{"n_experts": 256, "experts_per_token": 8, "hidden_act": "gelu", "router_score": "softmax", "routed_scale": 10.7, "balance_bias": false, "norm_eps": 1e-06, "tie_word_embeddings": false, "max_grad_norm": 2.0}
Below are experts of layer 5 (counted from 0) of a mixture-of-experts language model. Rows are named up (a neuron's input weights, with its number) and show model dimensions 0-255. Each number is 128 + 24 x the weight over its row's rms, rounded and kept within 0 to 255.
Before each expert's rows: a language model's description of what the expert responds to. This comes from a sample of Wikipedia text that the model never trained on.

# expert 18
It responds to: Country and place names and the commas or semicolons after them in locations, such as United States, Puerto Rico;, Indianapolis, Indiana.
up0 [145 143 139 173 107 118 109 146  98 131 118 129 121 134  93 163 169 146 167 127 138 188 168 155 170 119 142 102 139 119 126 139 155 159 133  59 148 133 127 141  95 111 141 170 129 115 123 141 108 106 105 123 115 147 103 139 161 107 171 122  74 122 154 141 116 141 101 147 150 127 110 165 114 111 134 109  90 110  90 149  85 134 108 110 150 116 138  95 131  90  96 161 153 165 137 104 120  93 113 138 120 136  98  98  75 170 160 141 115 103 129 172 189 129 150 173 148 128  96 183 156 126 130 119 166 138 119 145 123 125 132 121 181 126 123 136  98 130 112 114 128 130 102 124 117 117 119  97  98 127 108 119 135 106 138 116 142 161 109 143 126 109 142 130 119 130 116 100 135 125 124 124 142 133 159 114 179 108  84  75 130 166 110 102 136 114 156 134 130  96 110  87 131 116 117 109 116 123 148 107 126  94 119 126 146 130 118 104 138 102 112 171  99 164 139 129 144  94 146 155 154 113 144 129 180  94 143 121 153 127 124 169 142 127 130 101 159 138 158 118 108  95  70 106 149 147 142 175 144 170 132 149 155 149 107 124]

# expert 35
It responds to: Pipes, slashes and units in statistics tables, especially the slash in footballer career lines like Apps / (Gls), plus cm, ft, km.
up0 [140 103 138 101 163 130 106 161 149 155 111 133 156 154 155 126 109 105 149 121  87 143 121 110 120 146 166 153 105 159 143 126 109 177 141 127 105 111 112 146 116 125 147 113 110 139 154 100 125 113 111  98 142  89  89 134 122 144  99 171 135 149 183 135 127 154 172  82 143 170 142  92 142 116 153 144 154 144 130 136 118 162 124 126 115  89 118 138 106 145 108  96 158 144  85 120 151 140 140 156 108 131 200 132 139 130 114 149 132 133 165 135 157  81 209  99 102 100 142 132 149 153  89 107 136  93  85 122 123 140 114 131 130 109 122 135 134 120 149 136 174 120 146 135 127 130 100 119 117 111 140 164 136 164 152 174 133 106 165 159 115 132 138 125 152 145 113 128 141 140  89  88 124 142 136 130 132 144 124 148  95 132 153 194 144 125 153 149 162 151 147 153 156 169 136 129 141 143 133 177 104 111 128 111 136 164 142 110 105 124 139 126 154  85 130  91 128 154 164 136 111 158 118 119 120 140 135 146 121 154 161 100 112 120 124  93  77 138 150 114 120  92 109 126 148 160 179  99 126 122  60 108  91 125 126 138]

# expert 40
It responds to: The article a after As or as, plus linking words and verbs in narrative, such as but, although, becoming, remained, moved.
up0 [114 143 125 134 151 135 105 135 147 139 111 139 125 135 147 116 154 170 136 111 140 126 118 140  82 100 168 165 154 124 157 120 109 120 104 117 126 144 107 143 131 147 117 170 116 152 187 142 125 109 127  91 143 156 128 128 107 124 154 152 123 150 166 130 138 134 155 100 114 154 160 132  89  65 171 119 124 113 125 124 131 107  82 143 121  85 170  61 116  92 122 125 153 139 125 119 105 178 144 142 121 140 146 150  87 158 151 115 152  99 139 103 132 110 111 128 149 131 101 209  93 131 124 132 136 100 137 151 152 130 136 122 147 151 116  86 140 109 119 139 173 102 123 149 106 126 143 119 145 129 101 147 113 130 130 104  87 109 170 151 158  91 153  82 136 134 147 158 112 153 135  95 147 113 161 132 145 112 129 166 112 177 134 139 132 149 106 129 123  97 155 115 158 127  97  78 134 179 110 148 108 137  95 128  92 186 154 103 105 144  88 149 109  87  79 145 130 104 169 122 140 118 121  96 108  88  91 118 132 120 165 108 156 108  90 121 120 117 119 133 119 113 143 146 153 130 104  95 126 123 131 137 150 105  85 142]

# expert 16
It responds to: Cell separators, brackets and the final token of person, country or party names in results tables and rosters, such as Vietnam, Democratic, Smith.
up0 [103 115  27  88 118 107  82 152 161 100 108 117 139 144 125 140 155 133 137 164 129 136 144 143 124 127 153  99 102 143 123 126 117 136 102 108 129 150 149 125 127 133 111 143 147 137 149 150  89 116 147 155 162 187  95 125 138 105 139  96 132 110 146  94 115 111 204  70 141  89 131 148 153 144 134 157  74 123 148  92 125 127 128 131 120 145  97 134 125  98 117  99 107 129 120 115 108 146 117 122  84 124 125 142 133 150 126 132 129 168 139 122  95 124 114  88 138  99 111 103 106 107 181 145 116 125 116 105 129 107 155 107  96 107  83 132 144 144 128 144 162 131  97 123 113 119 124 181 126 103 108 127 126 133 138 111  83 121 133 137 135 127 139 126 185 134 110 144  91 176 107 113 132 115 138 119 151 130 154 162 150  97 160 128 118 138 155 126 136 105 108 169 138 138 101 147 124 119  86 162 113 107  97 120 118 139 128 106 113 146 138 134 122 122  83 162 106 126 161 140  99  79 124 111 133 108  91 122 152 115 105 105 140 146 173  94  77 135 177 148 108 143 126 114 145 108 147 145 171  91 130 126 118 169 163  95]

# expert 36
It responds to: Articles and determiners before a noun phrase, mostly a, the, an, A, also own and another, often after verbs like filed or sent.
up0 [150  98 125 112 175 161 107 147 146 139  80 153 158 134  92 120 164  88 128 146 132 117 144  94 104 106 135  82 109 172 162 145 147 111 103 115 137 150 154 103 132 103 137 127 129  98 155 133 137 186 141 108 132 102 115 141 123 114 147 160  92 152 105 139  87 138 124 136 121 177 146 130 135 105 139 165 171 121  82 148 137 145 137 104 104 149 114 152 126  92 146 122 164  99 106 100 161 140 107  71 134 135 142 114 130 154 169 149  99 147 127 121 151 105 129 125 156 140 134 154 113 173 128 118 106 144 110 119 182 151 119 100 153 117  96 139  97 109 159 150 166 144 124 160 141 143 158 114 142  77 147  99 121 115  98 124 138 119 149 184 109 127 130 142  93 176 149  94 115 124 121 124 132 113 145 135 116 113  98 143 114 127 177 134 161 127 122 158 153 117 124 132 142  95  98 108 126 158 114 118 157 107 117 166  99 136 129 139 138  89 126 128 150 145  86 104 134 121 127 115 139 121 120  99 139 126 108 113 158 142 143 113 139 198 149 124 105 167  80 127 149 145 152 101 159 158 160 117 130 124 107 135 128 111  46  98]

# expert 45
It responds to: Articles and determiners opening a noun phrase after is, as, was, mainly a and an, also another, one, several, no.
up0 [131 153 114 117 131  65 116 128 101 105 172 130 121 115 134 157 145 140 133 125 154 117 140 148 125 128 168  59 116 116 164 141 141 126 110 148  76 128 116 159 165 144 145 140 107 176 118 125 133 132  88 135 156 112 120  96 167  87 149 165 108 108 133 115 142 110 172 139 125 116 149 128 130 152 114 109 139 116 168 123 148  62 109 123 126 139  91 112 133  89 129 136 147  99 129 168  90 157 101  84 122 148 129 130 102 141 116  92 102  96 135 141 124 113 115 158 140 189 154 130 170 109 173 120 112 104 148 113 141 117 104  91 140 125 157 155 162 119 149  97 122 131  98 166 106 146 112 119 120 155  90 137 144 128 127 104 105 158 126 136  81 151 126 124 151 118 165 107 153  95 136 100 119  86 120 146 119 114 108  99 133 120 127 101 123 157 149 127 122 113 146 131 112 148  85  81 104 104 143 114 122 138 167 149 145 129 105 119 169  93  96 153 119 104 129 101 151 149 140 170  80 122 163 143 132 174 110  82 141 138  84 117 152 122 122 144 125  93 139 127 155  93 117 136  92 115 137 171 100 128 119  83 142 164 134 121]

# expert 49
It responds to: Hyphens and second parts of compounds, especially sports terms like runner-up, line-up, two-time, longtime, plus prefixes like exp-, un-.
up0 [119 124 140 102 112 133 142 109 126 111 139 112 129 133 149 125 143 132 130 118 167  94  84 134 109 117 131 118 108 129 122 166 103 119 125 118 129 133  98 172 134 134  93 151 120  65 119 127 177 156 117 108 102 100 159 133 142 119 102 126 127 141 125  89 121 101 102 112 150 111 116 126  98 134 170 157  79 165 133 120  77 107 133 131 108 120 157  74 122 152 165 120 124 130 152 157 146 137 156 170 147 101 132 136 152 151 140 142 108 181 133 114 160 141 167 144 144 122 120 160  89 130 160 121 127 133 148 127 159 137 128 113 143 130 126 121 173 107 105 145 106 107  96 137 174 122 189 121 121 143 128 139 109 138 144 156 144 149 161 127 140 137 126 169 124 124 113 116 119  75 136 128 137 151 134  86 121 151 100 139 155 161 162 148 135 167 181 148 116 166 154  87 172 141 136 101 167 123 109 161 143  95 163  94 135 125 127  97 139 118 124 139 109 151 149 100  78 117 159  72 127 157 108 150 114 118 154  90 145 161 121 104 101 151 118 128 102 149 153 112 157 177 122  71 145 113 176  93 130 116 141 107 117 148  85  95]

# expert 63
It responds to: Word-piece fragments continuing a capitalized name or word after openings like Ba, Bo, Cy, as in Bamford, Baptist, Cyprus.
up0 [120 142 160 115 157 125 147 100 146 135 126 139 166 131 115 117 140 132 145 113 124 107 100 137 133  69 102  93 172 104 132 100 110 164 112 132 114 111 107 140 166 141 108 128  95 128 116 102 154 142 127  96 150 133 122 120 147 144 124  67  76 120  90 126 108 117 163 156 126 171 142 109  95 144 192 121 146 135 138 143 138  64 124 119 105 134 146 183  99 122  75 132 140 152 122 137 138  96 133 122  92  72 108 200 114 152 102  72 106 115 118 172  92 110 127 132 125 163 120 136 121 130 134 134 135 121 135 124 107 123 122 153  88 150 131 116 163 121 156 133  94 117 139 134 128 146 121 137 138 122 170 130  97 126  96 132 123 111  87 134 101 105 158  89 107 143 158 102 138 102 130 118  79 152  78 132  68 183 120 116 106 132 120 111 114 152 154 108 110 124 122 127 130 140  91 165 123 121 126 132 110 122 113 125 114  98 138 121  98  95 155 170 137 112 150 170 142 104 138 134 149 134 131 122 101 112 134 146  96 119 136 114 150 143 132 103 132 109 156 139 141 124 139 162 146 103  98 133 182 135  73 142 148  88 162 103]

# expert 28
It responds to: Middle or final word pieces forming adjective and noun endings, such as Continent, penitential, anaerobic, geographic, Status.
up0 [109 103 111 116 120 118 136 125 128 170 114 173 119 120 128 151 134 148 103 136 132 118 148 104 121  95 124 126  75 123 153  67 104 157 171  82 111 119 150 110 133 129 137 116 155 154 142 150 113 141 165 127 138 117 124 146 156 144 177 137 185 104 110 144 123 150 193  82 112 139 154 122 152 104 112 127  89 101 119 119 126 179 147 119 147 118 106  67 118 115 142 101 136 118 129 102 115 169 156 156 139 106  84  84 112 158 139 130 148 108 131 129 122 159 155 117 140  99 138  71  97 113 168  89 103 167 181 122 109 106 105 105 128 162 120 121 119 176 171  88 137 105 129 120 109 128 114 153 144 131  81 104 133 142 132 109 127 109 110 120 109 126 108  82 139 119 130 148 142 109 136 109 139 101 107 124 136  95 104 134 103 139 114 157 179  98 122 139 114 112 141 105 104 107 119 139  89 100 128 100 136 113 130  99 108 134 124 131 160  87 149 151 113 153 107 167 121 132 169 117 136 129 126  90  78 132 167 136 135 146 142  94 136 131 148 131 113 123 146 130 117  59 143  99 149  80 119  87 123 110 142 151 119 107 116 110]

# expert 12
It responds to: Inner word pieces of technical or Greek-derived words, such as hi in hitchhike, ph in Metamorphosis, emi in endemic, ho in Hedgehog.
up0 [173 144 166 155  94 102 117 118 122 106 131 122 125 112 184 105 126 133 120 123  98 131 125  66 172 150 105 119 112  93 177 146 111 115  88 119 145 149 147 131 101 180 131  86 165 102 135 133  73 121 127 138 125  99  86 131  70 172 144 121 148 109 112 133 137 152  98 100 121 122 164 136 132 135 128 114 139 127 144 165  95 147 132 146  97 158 118 104 120 137  91 114 125 129  93  98 158 111 122 143 172 110 144 151 102 102 102 108  96 161 125 106 131 104 138 111 127 116 109 131 162 154 134 122 127 100 128  78 146 126 126 130 142  74 118 116 155 111  79 149 141 112 173 154 101 135 134 170  96 134 152 153 135 140 113 134 164 145 143  74 142 137 129 102  96  68 134 106  85 111 124  97 150 121 105 123 159 131 123 119 148  99 100 127 118 119  74 142 119 122 114 130 128 106 105 145 164 152  99 137 129 167  91 143 161 116 138 138 125 114 180 136 131 147 123 135 144  90 159 147 135 137 122 143 110 104 130 152 123 123 136  70 138 127 104 140 150 157 130 118 135  89 104 142 129  88  95 146  74 129 167 126 146 113 110 119]

# expert 10
It responds to: Middle pieces of non-English proper names, often German, Slavic or Nordic places and people in sports tables, such as Amersfoort, Nürnberg, Leipzig.
up0 [134 145 102 109 105 121 150 166 104 160 142 102 141 106 170 151 123 125 138 137  95 158 106 126 151 150 107 133 157 144 113 138  94 138 145 138 113 118 121 122 183  97 139 123  90 123 172 115 141 146 129 151 173 120 128 139 102 171 134 134 158 137 144 128 135 169 146 149 133 157  87 127 113 109 117 117 119 117 129 144 122 139 119 142 111 142 122  81 158 114 134 132 106 126 128 103 132 156  78  90 147 118 134 136 151 127 160 174 140 164  96 112 170 113 140  87 124 128 111  96 151 145 101 132 184 141 132 191 145  75 120 139 182 156 133 145  76 160 126 107 157 147 112 121 162 117 141 113  62 117 132 139 133 137 176 142 119 122 104 123 130 120 152 113 140 168 140 109 139 121 111 165 137 171 134 109  98 153 176 146 144  92 155 119 158 111 182 163 135 149 113 100 147 132 132 176  93  76  88 152 156 130 100 141 155 103 140 121 145 145 106 142 156  91 123 127 114 160 115 113 124 123 114 154 110 164 168 138 136 108 137 108 195 118  99 103 126 151 134 135 118 109 148 136 140 144 125 112 113 150 118 144 159 164 162 111]

# expert 58
It responds to: Short second pieces of words split after an opening syllable, often consonant clusters like ck, st, ast, as in Neck, Attack, Feast, forecasting.
up0 [114 118  83 150 120 119  84 153 138 111 100 124 179 126 132 128 143 130 124 126 138 123 176 142 137 135 157 144 127 150 152 166 112 168 117 126 152 119 131 149 109 124 128 111 125 113 139 123 116 117 117 107 136 135 154 143 128 128  99 158 133 130 147 120 132 117 152 158 104 116 122 109 107 105 107 150 150 106 135 154 149 134 158 144 120  89  93 149 152 127 154  70 149 104 152 124 126  87 131 143 162 180  80 164 125 143 109 148  79 107 144 129 116 157 119 176 151 109 158 118 129 185 141 150 123  92 110 221 164 130 108 130 107 104 115 163 130 133 129 151  90 132 168 125 153  93 104 188 123  81  93 129 143 130 118 144 106 106 113 145 112 158 165 148 105 111 144  86 120 111 105  96 103 159 112  77 123 104 142 150 104 123 177 111 132 125  88  95 105 139 113 167  92 166  86  97 129 120 135 136 105 105 123 164  96 152 160 148 107 101 152 145 183 139 147 156 129 146 144 114 155 135 120 112 121 121 153 157 141 128 140 147 145 140 171 139 111 126 104 119 102 111 122 136 126 101 116 139 118  89 110 115 110 118 133 180]

# expert 60
It responds to: The ly ending of adverbs and degree words after was or has, such as actively, regularly, most, often, been, very.
up0 [114 182 111 108 130 153 151 119 148  86  82 151 103 112  70 151 117 104 145 113 128 147 123 145 116 114 107 156 139  81 122 158 112 126 127 133 129 138 130 106 117 100 108 120 123 147 133 116 108 141 132 113  94 101 144 115 157  84 113 102 160 113 127 132  96 176 146 106 122 133 145 166 158 145 159 129 178 126 110 123  76 160 101 103 133 129 171 138 137 110 140 109 166  87 123 107 149 142 122 145 113  98 103 117 150 143 123 119 134 142 142 125 148 129 112 136 156 128 133 173 125 164 127  95 149 128 130 119 134 151 122  74 129  92  84  93 138 139 105 157 151 108 136 115 124 123 150 144 150 147 152 102 150 165 154  60 123 108 183 122 113  90 113 149 118 149 114 161 112 128 142 151 161 130 121 116 120  95  75 159 141 102 182 141 143 128 139 127 160 110 118 150 151 156 106 112 140 155 106 137 141 122  75 118 110  84 155 110 163 199 135 149 149  96 128 164 138 146 147 139 105 133 169 106 147 126 120 146 127 178 116 157  92 158  67 123 175 146  87 131 116 107 132 136 137 138 114 113 127 121 105 139 125 136 134  99]